Weights of a small mixture-of-experts language model, trained from scratch on English Wikipedia: 32 experts in each of 16 layers.
Below are experts of layer 3 (counted from 0) of a mixture-of-experts language model. Rows are named router (the router's row for the expert), gate (a neuron's input weights, with its number), up (a neuron's input weights, with its number), down (a neuron's output weights, with its number) and show model dimensions 0-95. Each number is 128 + 32 x the weight over its row's rms, rounded and kept within 0 to 255. Numbers have three digits each.
After each expert's rows: a language model's description of what the expert responds to. This comes from a sample of Wikipedia text that the model never trained on.

# expert 31
router:154141137105202162087140096147185120150123116137107157125140137157152131163145060145128091096118143127170171071141067126090090113171141139125138133078112133119080169151097150167144129116176150102145081118084137173137137082134179068102197147102182111144125077159144103172128085057130166098
gate10:104094165068088116080140150183143095175126101175126130150154091113121133183116125120101103172115097102085124139146126171098165134066155113111092106069080109139107163139141128173057099155111132098141170098180140098103147175175071108174102111114147151186084130170124133097150156060144104143
up10:106136141135148137152127147115166152127124136188120127134103153164146089145118105095131175118131089121142169125137076188111175114202129140096107135103067164124138108097192130140086050091138092145141126124167169104156225182170122127083089153170087075125126116162088157153089119152127102073
down10:145114109102156083160123139096118153059110117127092170125127177180183118187165117114080095055132157159123190143157140142089158098209088174127143116118136074089113131123116106117172117154091144116106139091068160121072125082130139124139115129156129167138117095063125132075120115096097149191
gate11:177103141107132160136101123115172169143091139134107056155189141153173122129080123124105116110083178170101119143152127131158154132131132165166152134046146136142150146133125074237109122117151106142182144180129101148181132198156057106120113135100096181092138086163135137155116158119105139113
up11:140133161143098141135149145111114160115131193172085164157137104150153062100144142184089089145092089181127120130130091135172140131122157105129067063114049177102060148134095123060150117131088130217134123049106159105123127131130117120133115121157121091115166151129124104134166137145160188132
down11:222126121070108123105135086100110137122117094089109140150153159163102097153198158054147146117131172062123146143072151083158117115141129114154103141122124089087134128115160150147050129165119123090092111189137135126135113137069178168161157132111135173152089104117112104093146090101058151105
What it handles: Participle endings ed and ing and words like by, with, of, such as develop-ing, released, published, located.

# expert 30
router:095167105152102105120143142139133182121113161104107120101113078094074174147126165098166161102091120113066171140095154092097148135082099135125137090116122104085159095060075123197126094095120155123092107158145125126146091160135131166129110151122145123073099179134110137166046083111201063113
gate14:124174130132162060165126160100107092095127133123150100160145134098134113108075130143085164076106064132147069139109108159140116092096154142146096169110153109166138098151102110137078108089110112048207130108141147163121108163125140093151141118069162161102136222125159153144101133129201081141
up14:092093122076152162127049081113196133123133179178071091153165076139109171085101127133139100131146097172134113133136103106141100121147116194174162117082090126093118121155070143101069116145159169176114119093121097137096165087145110148150148113171093152130166175171111116137104120126069174119
down14:113106124097137064132159147170138118090132161119164076130151091129110124126119103152150117052118121128130124121174129090132122078085161129157150201128039123174108141088187121139127063086122117089112069141140150188103182141158148126166098195081192128130113175103133121142145132095098096141
gate15:149095105141153105118136162080126107195117182099139065167099113140154152130132099119178117156136121148096183114124147134159139099154093119092160120213166069153125141163056140115099177133157119198170095110096151134166180115078149095077128094196125125124160130174138110109097085154116111109
up15:098143097099098077159070207089137075165137155157123136078109129116107083154154152100165121138112113094101127135204139118144107139142171104087134074189105192121123111117144099136145141101117147137192084123099116110147143103099124142176167089127133061156108153128214166116127162149152176096
down15:134065101088198078193164092147127162121137166169114123160138121153151171089149091155172122146135193090147044134106133126166092111143165155135114231089103133142116106158106144141091128077110143121157157136138110175142120132154154092105095174166159130120182137138136109108152110130061123111
What it handles: Inner syllables of non-English place and personal names, e.g. Madrid, Baltimore, Czechoslovakia, Shinjuku, Pennsylvania, Taha.

# expert 19
router:145108155156154128145114119214178125098138126153167131136115174140140125134090137114126159068108112093165144007105107098166154139076086152061142177099102104146135085135109152136096140104086208129161117144155149117152140167118085107143139106066108153087089139111137110172145129170102155103
gate14:093119176122114138089161142156085119120132175144071120152128122102156159119146104084157063081203132123103172109088139052143153134125108096146129126169107124171121124074125088145101075107129117179118185139116090130117103140119077180118095126041138163128149133171151059115161112175152082115
up14:106130053110149127139142091140173160147084129103180127104146133110147115092120097182111133145083141115146149162204130189136116155125156090139131097105102109089099124142159103107153128133034136127178109143105166141111138116125191090146145125153102111150083189051161144140132071133073202153
down14:063124148123127137132099133112124137177076146145186114135112121078124113138155103083149098150146132172170160095148100174050142092149078103116113162163106093168072130156164122139156104128080102172132067124092130161157089138148131089117172109101143105039102181104096092125109082173144149080
gate15:126114118116114118089154066102123150114140127134098154131130120108140133085110121137116131134115097122145130148178143046125183115183047169097064201179088141123111176126106163106117155205146135139133139123095127111108121076145082140141174139108199119118090113168151101114128037141099151073
up15:092151131124148108172120117181134138137145105149189112101145135126173159164123102094104140140085184160120135108053131226127137145120175076181195052076165106146158107138124116161135158055121134147150074150168132172113133155105139112136129106146097109122192172124103138123122168150133138171
down15:174100161120183084149169128067122120141137117149108124094124105136144092143125175132136141067132113098133149137113119127139155128117088133182178119146083102112139153110133128105163079168135082083123159178018140110072172083110056142153147186153112109160133107165168133080101162144131061123
What it handles: L or l at the start of a word or name, such as limited, late, languages, Lerner, Linda, Literature, plus occasional D.

# expert 8
router:139147082167103124130194065100071100108088120121087161122115066087121077138128128151116120135134147155137080134102136133154104130168077140139126148146198121159097132149095118131182201110190163146157151081139118104141129089126139083065134095154205089115102134102142145143159073104147135194
gate5:109173062095154157149123039113137108185187132121167163111110169146097100090168115155160157139187115179136082151110122171113176110179168114161107121138149102154125149152151092164114133114152025122158110161102138114109097145183157146130128126129127174097088136143161099129092099164145169160
up5:174168127110112194156099146180179053099202136121090125116126114138134130100046105135121099158094169155149118131166092092125147134065090149154121103160138122097113115123056150113139168111170154176141179133143084181143108120118101120173166100117129136126141068130110216143137103155123134147
down5:142068154088212112112113152093084108110124129199161154189119092108148118182103159103132192062100151147147142127092077114095092106135033118164128150118114153119113186113129125116153134094136091120152132135120163109168118104141200147108125146140095090143081165088157097101092155113094134120
gate6:116150150111122155125056131113138101136146108126087160093094116196112113123173098179161115135156175176070146118154094122151182102100159110194163140150168138140096127173100094108103140132108088174145141116070076114146075147080173095091112136105216149134083175123081084126107129125114134158
up6:119162130169085120100091167163167057115125152143150183164105120123151117106173114145114100138196147100138113106092134116149176074101160120151175152148087093143116132166067138072134163182157079120118122123113078096153089177147080086133122178110143144072094178079143121149137150074104170113
down6:128128112123085197122182140148075130070081138123112122082112168142092137142163123141117157127149126139211099188150117148116102123163135063138145109127159160075117133193143188121179104135122075063108135163115216155074103109122140148104103087198117121095113137093108148120133150133111158124
What it handles: Short word-internal pieces completing common words after an opening fragment, as in h-aul-ed, demon-st-rated, ab-le, be-ad-s, se-at.

# expert 2
router:129116130101104088094092177034162124115168122142119100148182145116173162137145113191156188184092080122187185143163115120176167125089179111100076153085145166150120081142111109122104123084142120139127079156178180117147185144149128071144115113085131150146163100125115119119112099115111150143
gate0:153198112128081132090153130100115161110116096145141119113125108130151076103139117131163120161050115108117113123104121148085124160073198058083155115153169120164162143120096128179119155141132177108089083102103125150158111115094152099098100085161110152088136161154217150177171150110202115110
up0:173145175126104151131116107107133105183115112086159127096156127180163173114123164121135141088138100178141203099134113164086178117100131123212141112113156125200132112108148071124158153108143102210154153128072157111115192128109158140153178153092139094125185118114143109106112188083097153127
down0:114125163112079070115129140139154106079142166122120075127084109169144192098130080079163149175145106131174129116108143188160151127164166181147131127104145126160143131126129118109100092150124121146117134085129131076062178135146204145127145136106089160140177095083099078141079066131101207145
gate1:118165085101142110127112077154098124175191120154110142039112109113143084156152118137160097098113121112134092053176150189139093128134166094103118188118100132121076183144122103105154114091108155072115158106136098163100111124124179164097197119130127102120103147116137115099110207066106162136
up1:128142155124146156151143086090110077187131083064145144093136127122120140173139080086085100080130166141125101103125162146083132146132090074176153105162119068050163135121153155108142097125126144103095156091109197089122114221105109149111124069135164113125199123141131148172142115121081124113
down1:109172115107160128146098121104148106202174131109121140092122138075120090157139129140143090103125105139149100088149199151161118130142106114128107199117129106145064112140168125080150134055084195071118143149101130154091108141106125177093167138064154141058109114124121141093121213074112149129
What it handles: Single uppercase letter tokens inside acronyms, names and title starts, as in DTS, TSG, McEwen, LTTE, hPa, One-Day.

# expert 29
router:160170126163147179097163212122120153139128127147138112091175146098114086117117151129114126156150146139205146091116110118128181148145127136131067116087176119116126221112108141093080151150101129117155071105127097132088204131134142166139078146170133143131103118109177158074133130114089118215
gate4:144118104096099147094135110138159064092177188119127128063135057131099158147134060154143126136096126064168077154131096129143096117082180131091170095124168142131178125072080108100112073216131122126133138140166097147116152132152175089141131124176137074136119181109110148112088112133114145111
up4:122126169122083113142154071042073147163155074121102129087108138155214134150141176112104115167165087114143126137152102094109178138113139113077096127095152206133116128152063090097169142129111149084096111117119191103085101156117173156164105166120134095137156144174110105115146150094120088145
down4:124149106178193120089144123061171147170088080142130123117172163066137078169115204157085135117155071158164136126128154091161154115135064149108110119123036131121139080120170131147139178117117106133160078126137170095112113109113126112131145096145080120107121086089107119200118111091131110151
gate5:101197135161158171115170103023136150094139143190145154155133121118121104126127092078123107111116113060132106140173131144065113045119102098109111064139115139133178123206151123148141178116177159124145113144120125144101169098128122090125115106099063147133139175143136163117126078156143162121
up5:133180114148122090133095190084095107137112172138142152100160146240155114129126133073104166140109084120148127132133124090158103120145144093098108121159099107096137057195131115159053199148140147040108105105124163137173121127127136093119105125083088113135153134116143163177098155145132167130
down5:185060048139104141124083088180121132116161099125089142096112108095135114162091149133121184126137110149098151105144090158131193111133062120148083112072120078072073143074094104108185138153108100120117134142147116149139124138115074176056123081126133125173118098154136112182107108137131103087
What it handles: The ending er in agent nouns like printmaker, dressmaker, trailer, and the letter m in I'm, p.m., omitted.

# expert 27
router:096086141124083131100100142180144102091125141084190129126172132058096114097155196136127100146068191117169122140098176131123184106100094145089095077123115131089130091173166098146168111109135145104123136135101151139138182163112144104084174116132165087177111105149137148140159179140196086087
gate0:141143067151108090118157151076137096169056195104158146133146150179092153160108110153098142169093123159136098102176133123112085190149129084158116117152156078126138109135134159139157041127094165096165166141141100114066170123100169124084203142139098129150135131110129174105105107089124081146
up0:137099192111122129091109148108142121150160103163115202126088117094133147109165119138100120155147139174144120183137064069137109118133135060153120057181126088145120113098090131084138163148128101039183096113105133131151180147128155111097112103126093091145127189190141091173178146135136094103
down0:120122159157091140120130133142123100120148159132165133171146148188128090114182190135091118198127141191187137175160096159187115093142160114148114127145097085165098164106160144200117043110097114098168061125109158152078193115120181141100138156169112154124096158137149144115162113137118110113
gate1:142091084125104100132157145237127135184065170204093127111159095101169128153141162126078160114145124125101135115188066153113110084124120139122075092103101153124093099119135125133128127117105133117134158145105084097065070088133140081140134139193106127150103119186106165132124151152121181092
up1:098090152134177179081104104093132109142126113111138092124094096124123126094172052159127154142108109134169152099087194107119133148114104176198141131116077102061120097070121101109144142167089146124174069109146174080154159180173102095108149129157112100116109190087113092089158100156149114143
down1:099095094172090135148081101145099121116081147090138129193168159126061138105144127119186118114160091112112117111139115132133103100122138166095152133127151122169079137090086165167069119137114080126103173153128055063110089096071138188107085133136113123169074127145172188120178115102090153103
What it handles: Opening parentheses, mostly before unit conversions or dates like lb (104 kg), plus LaTeX braces and verb particles up, out, down.

# expert 15
router:105157140135081063150130161133124096117114088121150080063155138181123109120104075127151146166142183143125162083101121125164114105085137142123110108112116079133058082083138167193153132072148153116084158131112149095178082128107182107113135103141134110055166078073159083166126167140113102145
gate5:161141156107132142088128113074105106162160126113045169138071106099073090133079129166109127160155138133084141152096100110083125078091152120149123125104086081131129112095095183189099126103125138133119129162136099123094092071107085085140145149136131071119086185118163085192082169153140183151
up5:163098130116147136120147102138126120131112183142115084159095189136121118157102103149131142167123142141107110143100128117136090129148138182138193066094102097120121110163117162156099112128074130109104209147070065084173115087073115103160137152128120072154094097128112087216068158099086149180
down5:162105089116147114102118120113125066122104121118084090155096155158168101194131112108149130109110137128141101142078112077154089171128081183154161082107140117091120141140120097124122143185184104144141143115121103100122170145060145140128162159125038138083104071120183150164131182035105108125
gate6:081175138168205148129090173132130098156127068152173192085121120168117108125129137091041171092150134166150132156124183112085135109136208083137087136077159125119123114154163131159068103088127151125122097183146120116105115146137141176154133109089112101114167137110081106112081145146095160132
up6:170102048126136096100146172089128129193112166124099085143162148115161132117133154156108188142075079145100116079128167135082130206082172164118141171121137093121078167165073169130119146170064103144114089111136178130111082128185102180137134108133163155120115115163111115153139127099153110098
down6:099120107100118189181146116128169124120146077147052101152115177160133096134134092073123159166075108158115133165133123135142130145116082143108129108152144139131196155120164151076135098096094119100074068148109117164116100154019148135159172115112169155068093071132160137153156089140121111123
What it handles: Word-initial prefixes like ex, dis, con, estab, plus syllables of romanized Asian names and non-Latin script bytes, e.g. Wei-wen, Kagawa-ken.

# expert 25
router:104139099176120127140168165138092168080069110073169094133123086095106173103124123092103153147083187152088124137128142171202095104132169147152122169138173154096132127146143127138104141161152176123121158138174104194157102160158136133156049092109101145071097068138140109106184118147128159083
gate5:146123205126164174094116048137161130159116116161124131125151125109139139175149188053158179178128137121192108151136126107137063167146140084147093142154123120151145141145189102193178103174189096101141129128108135126103122097110051070087120128127153113137115151125093166133127127108078137107
up5:151157179096135193146148099160154169161181123173149115130062107188126087133177152055125064092134080082117142089165066128081118102165134091161133172098090123112161153106127134134071113144085122154113120119109125093163067135142113154156112129187119142165131144099108140110120132092170123181
down5:093193160087152121110185170091186111157178121107154128119161120156134138170157131097137091156162167093091121132116124107073083129101101111111122096092110115184158162111125104120192102123132180147163166171123166118116150098168100078121134130171104102129080155126195113157069085173120090185
gate6:124137187076126117119145085088157198196093126137142118060138166037087119098175149142140140151108151104112130143138126104149110095125154128158111101161135097101113105159103139112183109103067108161196094179154129190088108076149134160128134097099122132171128116143138096136054091143085145122
up6:088120064100159125157118154106201077131124149094114141207123090168166126158130117105123160039140108150160144150119156174060133152100124105138142060118092138173157149113091093109099140102177171106113083129094115086148096168161127153118121096111159068079171083108146134109143142133133088115
down6:087090112143130147148180130156115132126142070146150128125065185102075109109125145153106133077146165115147129100075149126136107139140060121166110187109140147184159174096161046138078145136154080164146135082123140148143146145171161128120120186149068145172184174128142185092105093133111098156
What it handles: Single letters like z, i, k inside or ending foreign names and words, such as Perez, González, Suez, Arizona, Khuli.

# expert 26
router:183180180113163135105111164152123099132100131124160183090148076051144164133104094098144129133135137184120122146161152162131107151091134116156111112120167076101171224103087117147142188149134116153145127187173131103126155170094098138142162084133170104196151164134098134158139177128100146175
gate10:130146110106152202145144176164185128152182117183187153197141149141156157107178137103100143170169109153090111099099181185119115132188170162132149127100171126175129129166115132139160107143149101129177121185099203108112150151104148107162092124135107090154130116112168108144067108160083111138
up10:122092129103121050136096175101082145091144112133096095118163150088159074078128143172204083095129086081165187085111125123130163129146082093115139113151163131120206163141155138150143132128119109171147174123164096079146111103102133109145158099124057133105151076131099130180152132081090145160
down10:130124159098129058123138088073099101116148159152101159180139146091094095094141165102155117079146163124148192070152108128144123055093151131101151088164140098140171100090093191196102157138190133116166142109140122126086138141105165096141139093142092060111102164100088143135167149129091149082
gate11:156127088082149091133146136155139163131160130116107098084143129172131146069132131124134121162076147155088107144138152112042145115152090106079169168137144177098116099136186168094112167100098140120114094188122148076166189139169168074152121206141163102141138156161126121120129123094138181053
up11:142144088100108096120108136136095156145140119174139118089142104125199107116104113133109087176105104179119139117139137107074178101122072145058127147122129118132125127108235194123117151111090170151097115172164150097142203133164168134147102188174130088159120143185105136087123088120123149073
down11:114132138144139121154154113075150058134133133131149197127104117069145086134161120139111115100136157106133136074130113134194100154125190108117109163059087098170147164089107121173102137163093109113132164099058103156149074143135125145070118093148094166085138151113191151103116065201139115163
What it handles: A lone first letter beginning a word after a space, often v, s, h, c, w, as in vocals, video, vote, television.

# expert 20
router:111184147155090140122145124136164108143177114151158097084144194115089134165170163177087125162144115125160117163113055154135138100158072136223141128181117099162112105102115134134096169097152052107157140174113132160126147136130102183163173132135105158090098182144098178100163140115120156162
gate5:173117125131146108113092119077167122130108152109180131134155130141073140163131146112091160112136118177111168158120147091123190127152152047110102144163146163133138204178129122132088126135151064084096081131139160133067112140170093166114118085136068135124056124102097130116175068127138190085
up5:115132154142106163129144139199058155119137092159078138102137138137195154103124143145180113125123140114146080092152107200120061120128096194126147116110139110141130074085151135145143126133095189171141137136112081122174145088102156086144133154121213114145226126151119111117071146150108103145
down5:153134153142118141159097073160124129103052171111111181097164118097088190106060162160189139138171117166097125108138118177120087106182148086086081135166147117132147127116160132127084099112137120082121152150120104126127076102163116077142125088099209117105121121099096089156095091156107185165
gate6:085130116149153107122114129131110133146132176123099122083179106060110040159146061117134146184156093124114164139145140110174175101075132085088165160161156199172132121144135102116099169133127102158108150123165173096097078123137141101167150167087165176166121132081162093066128105091120155134
up6:098125136015122158129095109091127142118075101114103161136156109128099161156135201097109168099142223094148132143124152123110085137119169111174169145151147112129117157162175127091127198143142093192145152104088109144137123070132092169154149114159124130157137127082117125106182120181077137124
down6:109198144097128153089148112115142130075144146147127146161052174152115169093159114049128073105093171184120077136128196113172092153168158125097147122123109057112125154102118128196143074099107143122157167134130147142117139111126140123098130124134145167090153132154142156140067056162125081109
What it handles: Number tokens, mostly digits in table cells, scores, counts and track listings, such as 11, 4, 28, 226 yards.

# expert 5
router:087126128111174128129066140113090162092111109076181138122169181100112111094161094110051148092161113210126155155132135099086128139150139140075154047142138116106134132082135133129119148155099111148173131077163156158184077135141108145138076053151126127162102152147147101113157075108085109115
gate10:139201109109181122148163168154184126124147061182138217152122145169137074129106105121082183132089194169105096100172091179139168132160145097119109160119128151116094151119096142126112133095158139125156148137119131096114059168168142136147116101084106183156121107200133135161135112120134155094
up10:154147143119144134121105087097163099063145093162124182129115172149095088105087148149105162156139144143128111106207101150173071140161089081122149136133138137125117193143112146135163185110147146129142097093125163126085043176153162078128122188103164130163137114164180143172174061132152130106
down10:120124075117110114132120168166131119155116096130139103137102120090169096165137053215108140088175083124143160148102115127132161196107109088067118122133130123178055104118127128127081139084168137132106174164110105173182130112062191137156057092127118140126126136175090131100137109124081144099
gate11:161158082108134092154084095188187141172064148140148124102111122165137146155099135223103156130070113114155157134117124123131148126179147140150121130125168124087104108059169095139054150137132125123113100128098104170133120121079074174166117111145058146124148188070119112113075148130120170124
up11:148180052129080109139119063172217098145098171119140121111130101162142133180087164175071097139093101116139142145137139072142165148146109135140105127160118132071131081096173093128065166071156142144156094154134099152156148144093126128189134147114118169141094167067139133169119142108168115129
down11:108078119144111122171131085169122152122106112096129157119179184142105183124126133105134148143093123117067164183100174140130131140207115136097145125093155135166170146180133078132114150095101136139139128141133178146065080085103148160049157105189139078074157155071099123113116156159087165148
What it handles: The word to after verbs like returned, refer, decides, expresses, plus as, into, through and until in running prose.

# expert 18
router:147133085121126198147128119121051108124155032084099157094100160103103211148135119109123101167126070126168183065132134136157136130142173118114148152109128106138104094137122142136097129130197144122083156116112126083132161089124096176137151124055108123150173068130125059123121155134170119132
gate14:124138168114124152158107136133088125171133097112138064180137161079142119119157139151050125114165133172180158121135138127151079119134114130083164108122101051134127098116081177149120090103116099115098061109085129126127139127082175106166128165084195133162088057164078161186160114103133107156
up14:188158146133133216163096090144119174136183118151108138122109154113123130114101124141130125149089171150116159096171071184136118104140085112108187114137117107104154098091144162188098134066155142144087106138110109106089111096114163054110138140080141163142120038137130075081115111135077163156
down14:133068083099146085130088121140117084152108172096101074124096051165155121101125154112119122131194144096115105148121159143091130121102162070108112075127179162127156098086195043064134103111106145152114128146082122125083132120214096150128082134102097107134113164100119134100151090117126145114
gate15:175136106165130124130128156142118116124093062152189136113113120035112122110201124109157124128127081105136132143163173123146173142152120109092084127140136153144196089096150182199127085147148110196148128134162144165125112147106155163141151102153106068129089167212152167129100144127087116170
up15:138125143160100174133110058099167151069155112147146116112150152205142131075092168170120154109123143167113129167100100154144083089132181103154183159094144106139106125150071127079192122082116162108129148095094120113141115128118104107054122145140137146114200074142139069136093147092157110071
down15:106158123147152166160172159123112178129166089047088132092208123133155119135109128171090103129105101112055088100127113149133157143181188129074178136192166150129132151100114098155171091114095141171094102126106101115101153141108101100149137157152138145142150069147126115204148112147151085179
What it handles: Inner word pieces like -pt, -ot, -it, -ell before endings -ing/-ed/-ion, e.g. scripting, Promotions, Plot, plus not, was, were.

# expert 24
router:132099141121082089125107090188118150088104133080171190134097170180125121138109109090096149200183128147085160101137123168127074139183101105127123113107151120086112134157182182118145094158115104117130053101164119100118183124182120120131116120071111133146130137030178123095152126108125109140
gate0:114097120118105145204145153119124115150177090086160097067159101138130197145162104116174129114125133144104169157172141156134141113164114125118158170131147144170155162199117129151121134163107145195132099161154083128061192170121073155116143104064155050153140135139077111101162147147157154116
up0:103133120066154189103083129176101169128068107138036125120165120109155115124159176133149062139105114122118106114122124112115134123118068131127148110098074106125161116148136079100088122098173112185200133136112134193138157082095171051133116118114154141176118126127073079117111131108085092130
down0:135101083078078156140144137128105126140114087124157116123142201077136090119124145122130114143104074165147130116122176091137123123191121123079110163153150111169096192151100115148129149145102143181106142113091053121110168128118055167121189170083121083141149158117125100101168154099054084187
gate1:183097087089136197128124150102200109140148090127122121106134089137114157084130115176107163097129121135125104131151108129067166154152100090142146183113119096128116106170165149129113122096141065130139047146129133099158185102163137054125139128136142054154106192169129168078156100076156128162
up1:182103099118153164067137064115169106101104132148135126103075098175133179114147122149109174142127124132141112173122087138097178111115060118135154125090107099126173095159199136155096097103152118154124092158134136106178188126176116051137116132135087057128114164168134169065122103081143104125
down1:077103183200133158167148094097154156090162148179090080200103148130158092122126148117105083121161143089145098128114111192129083095169118129130121148111106137156125098210128143106113138168108113096130196145191094102109196115110096138161125146098111134085185132146150136130110182110085128103
What it handles: The letter r inside words, as in Austria, Vikramaditya, and single capital or short word-start pieces like A, Ar, Dr, d, al.

# expert 12
router:134104125113137118138130126152122118162095124180088127187096147128107140107117132144152118103105117131092124125118074115112079098151132070083175114095187161144200107143178140119159067108094117168151145147071082178120079160112107153068127150177100130159152089179116179094059145116128194077
gate0:149065139156067147114101175111155120128064079093113149100131134099067188114165130135173077154149102129159122158108183109224123115154165128109092159128161125119075112089149144074128079112134112142067158106145108149104145131126189122084094134170151083117173125163075121113119120122090137106
up0:141204121132118110154102086118119162142200117087134126107102119157164103117128113138091187058129141107122155134123097069025099156145066120189134116126108135083100133148118120162154150094119103182159115139129149105157119124123087087192165120159101185117101144150131131160157161181187135157
down0:143155139127143078120170170074135166120038149149129106116153125078062128081083113149122165104153082161092171149173107134101102135094146180114130112179126158127083139140158132155100102116177146073098101088097179108138136106115101125083111061091157147179094144184154166143086136150129149167
gate1:133153114095115142109078139146138144116105139122191108160126107077128109109160178230132113187124106115156092139111107112138108127141098089141101124141114081125106129172146176162135150103158163099090161127187091125118160074090166182069145165139158106066145096151123179133087106102074201100
up1:117183153117103107112113116129165141094177142125070113119128116118112111080103113127134112153104143100190107091089152162170122081057084192133142096170118181155117100067087085122130103095091154100113138100122070071121157155112122119148089066087143113162117126090113140132122178160158035145
down1:156127130114116111105108193069122094153160120135209101148102090069175137136116188159122125124080100164143138189095137180144146111116129132146135149130144098112117154060087104103137163102096145119074153093098135082089120092182080136151120110155125113155105143161075187170060137141081149169
What it handles: The word and, semicolons, commas, closing parentheses and dashes between items, especially date-range dashes in lifespans and list entries.

# expert 1
router:122148139112078081150194081158098103142121079140134078149150107147095079159176170106087083145097111136132128067072125160211098109043078163121128102145073149155130093101113095150132149120087137130112148135096147155138121133100102092122130133062128115076174141103131096109093147086093087125
gate0:153141151092109130085134121072111143163089182135111206084145164137117098100169146099089085141154127139138157154114110159123184069171149120096189178113110161150097121121151163179154103085111056186150191166079101132160155145102143122118138155151134125151106117143175149130081067117139143080
up0:170142092115165129180127148147090100070147121127138104204101119177101173128095082147099147135183123094088100098172114139184119147121059146163100128090129160118135131079091146099146148100132199103101069136151180160087084081125142116134120138087117095133145141149045151129179116128143174149
down0:117144129139142143119116060131103182164105140089136176101156169157157115128122126124141170172186099082104159153086123112118124099160157135097133129096155187096101109138173209177109101146146079154182176190110102131096065140128142114108143114118116166152091071124177186161134074144087103160
gate1:153161167102169132110099111194100113101168114142174211054095115163096135107113171112157171198203119110147115148134125125107147124131187068124133082108154101092078132155130105120082155121112137143073163092138160173085148129128125089120162105105091117112069166167094119156131114133147094106
up1:075142118102136143127144159086062083114096092173140160113061159122130106148166155091118116152099168087059167098160111118095118132145147112102152105181121156168085102152142145127122162152147110136181154136048109105110176158110154099147157137133078191165100104184098090080077152091154115116
down1:147082136147152128151112125214079065183060125116164087153141151112126152173148179089168136116121152102077160145073071108132153148171126130155113069145159182144123122120099112111123123130068126084127099165125095071120156159096123114079146135157109171156083148151132126098142190097099103087
What it handles: Single digits and number pieces inside scores, years, measurements and table figures, such as 5/6, 7–6, 2001, 1,150.

# expert 22
router:085167124096096110157126145098155120095118107155197076164107099144092129174104094171094112154127127156088174098097088126100182137096114128060114118173094126093083109131147166104119062132146150070148171144101146085159100163140119155110058086123069168145162096123152118122178123173107111079
gate10:124151095125162167158071138134135134134079203134127186153182148082091085176084142102078116088099098114124117128120132107186138092125158155167083121132156153146121110110143148139069167183129087076168186156130114143121159099199098121090135101180069178132122155150116151118108100145132159087
up10:152119141188112133181214080099160153123115164143118113098148133074179081170149186158084138127099103102166122142107174085141157155078175099153123111102170114109151143087171129148103120170116105144140146115154143140205122111133071122126109213168128140125135138101090042112112118143112128114
down10:157163176124135099103127159101159135109162128093100151096159136133116119102194085189140136125061119067140089150211205093148179159160098100178142097034173112133159053099134137138112147119109133110132095144143110130141111097119147110113124147090138139166127139109111091109086132077169156124
gate11:136130137097124136070072067119128157128133152133096189176124081137097133130185169077126182117117094161121151139090122085084118153131147182117112116103116104132190112145083151149140134166100151096104129169123146141107100102133041130160089101125203105111224114148122111147167079092102153128
up11:107092170125171125186106176060149118138106114133231137088144119132140139119074130120172161047123171151081120109127132145194156117103100082115063104144175147138131135138187105148120133143099115152144179099141143128123117125151135156100115081168087117126068169155057134110107090154106132144
down11:152102153167143100143137155096100139086130116177198113160128138130123186092083200103199128135104088121116189146139136166148136112110140164173084147128109169117105127155055103157115084129064167141073127159156138145133111131150148151169048120093128100118122117158087076160100144156164179106
What it handles: Pipe separators, colons, dashes and periods between numbers in tables, scores and times, such as 0:50, 6–2, Lazio 0-1 Milan.

# expert 16
router:199142166140164137116114091115133150186089177112069131147120101166086135141121154154123154095096099098155106190171222167060143115146105072203153153150172146134143150139119102105107070102126089141186128099160092147094084109098091132106137167113103123177147158151146108104119146126139141134
gate5:136143093134127114181100129113125092183129117077153168060090079138128113118109151177136114157114107154079116105146139153167082134099141120085142105111151084124154109173110134195146106199133088130104150152087103122108107092148084099227110161095118136117143149107197119219115119157116104167
up5:139184126129173109184072086114086099184135125079141161092096076113109073140084137161176109161074127137104102091094124112181094138103153142097158103097147111162115117159124143189130137208104117136132147156103111126130092075137078087183107152115113126159103165147149123223103119135133105137
down5:087176145113037056138082102167095163078096094099130138136128122131115160106061116136171130156099130154137154185128108109107175123099111112114094128118096176108112186112149186107098139113101196154163140129151088184112106156128150116149134157133121122152105094168145162180222157124115123121
gate6:112153137101083197174098134151134131125114165103160133142100126137129141164088181139092184137113067166152122160131144161152143125069104108162083092185107152123175153104119039098153121083137074095071121129138129122108137101091173083126092140116164140094102073191163134109162168117129182108
up6:124113136186127107171141081069118120163091130141116140150140101097161140130184081076126110101140117129158079118144096123101114136178139173161202136082150072106124148188127161124146089128154060172117097111141078123134133113078077200129140145097113075154177119122139154076082101184112113104
down6:123121133110123108158135127115154106096141180103155125178157114156128159134110209112083147186154114131133166181128129173150155153112111114121151145131141136103166119117087049115142116061092070173095129126079078117076156132121127116159074177130188114116126145130163236081174152125101107132
What it handles: Newline tokens ending list items, table rows, paragraphs and headings, such as after Party: Communist Party of India, plus section marks like ===.

# expert 28
router:137108122131142162112088149104090130078136161100127128135119080125163104141154098113144103166130115093120062185205117108126141158106126165106140129116122077153108158140131123129194053160102160111133105146084107097153141087161126090123068091124165154182132141073091213183108166117180109185
gate0:126107088139115151136148134083169058155084137154112128134108110108134230138119154101116123125154162108137050120118106137067078147095067101147156147081160139142052108130091138125176109149126159167058128066133107075115174138133121125169137164193152127149166139152092123088143141152136106110
up0:110120135105160101158077126152117154107126171155120106106102056106098114163152110134160106105080155164112143166156096117156196142151138100125131142082071194126161090126182092093121111143121125106107112064094135141128104130152137067060161156113177134158099089138105141030173174088146149146
down0:092119148114187140190099122120112142146150119088140142132151185120164114120184073125141096178158207100072101155166114153141140125107124122151110158132066167145178098148132118123198167078110096130113111123193067137158101097116140164154078172129146160098117146123179104065073123154148150123
gate1:122098086153197177106130117142069097179196113164137144153114111118139137109183074140164057140083073139148101086139120057175180152136164122083092178174173132110137096151107108146101097084141147153123107125138113169132135085177146087052128122114135111082138125125113117126113107124176151129
up1:132110123090116178165100156115113149126149068087147055134116099150120107119163100077144142115179099084135070153115100134126131090130183117135139077206098209124110135147119092084157121137157090109094091109129119141141120124134078098092204127164150054150108084158133110132114103120164138197
down1:194165089108139098117130169121200171094129191155112098099115093079143118143146140157160145100134150218111094120150149121144148120114114106163194137088127118201158122062161168160126161089144125098160143202090125141161122104121086170117161169186176116156139097155133138101131135128098148141
What it handles: Inner syllables such as im, em, v, u, or in words after t or s, such as estim-ating, mort-em, newsp-ap-er, rel-ig-ion, Re-v-olution.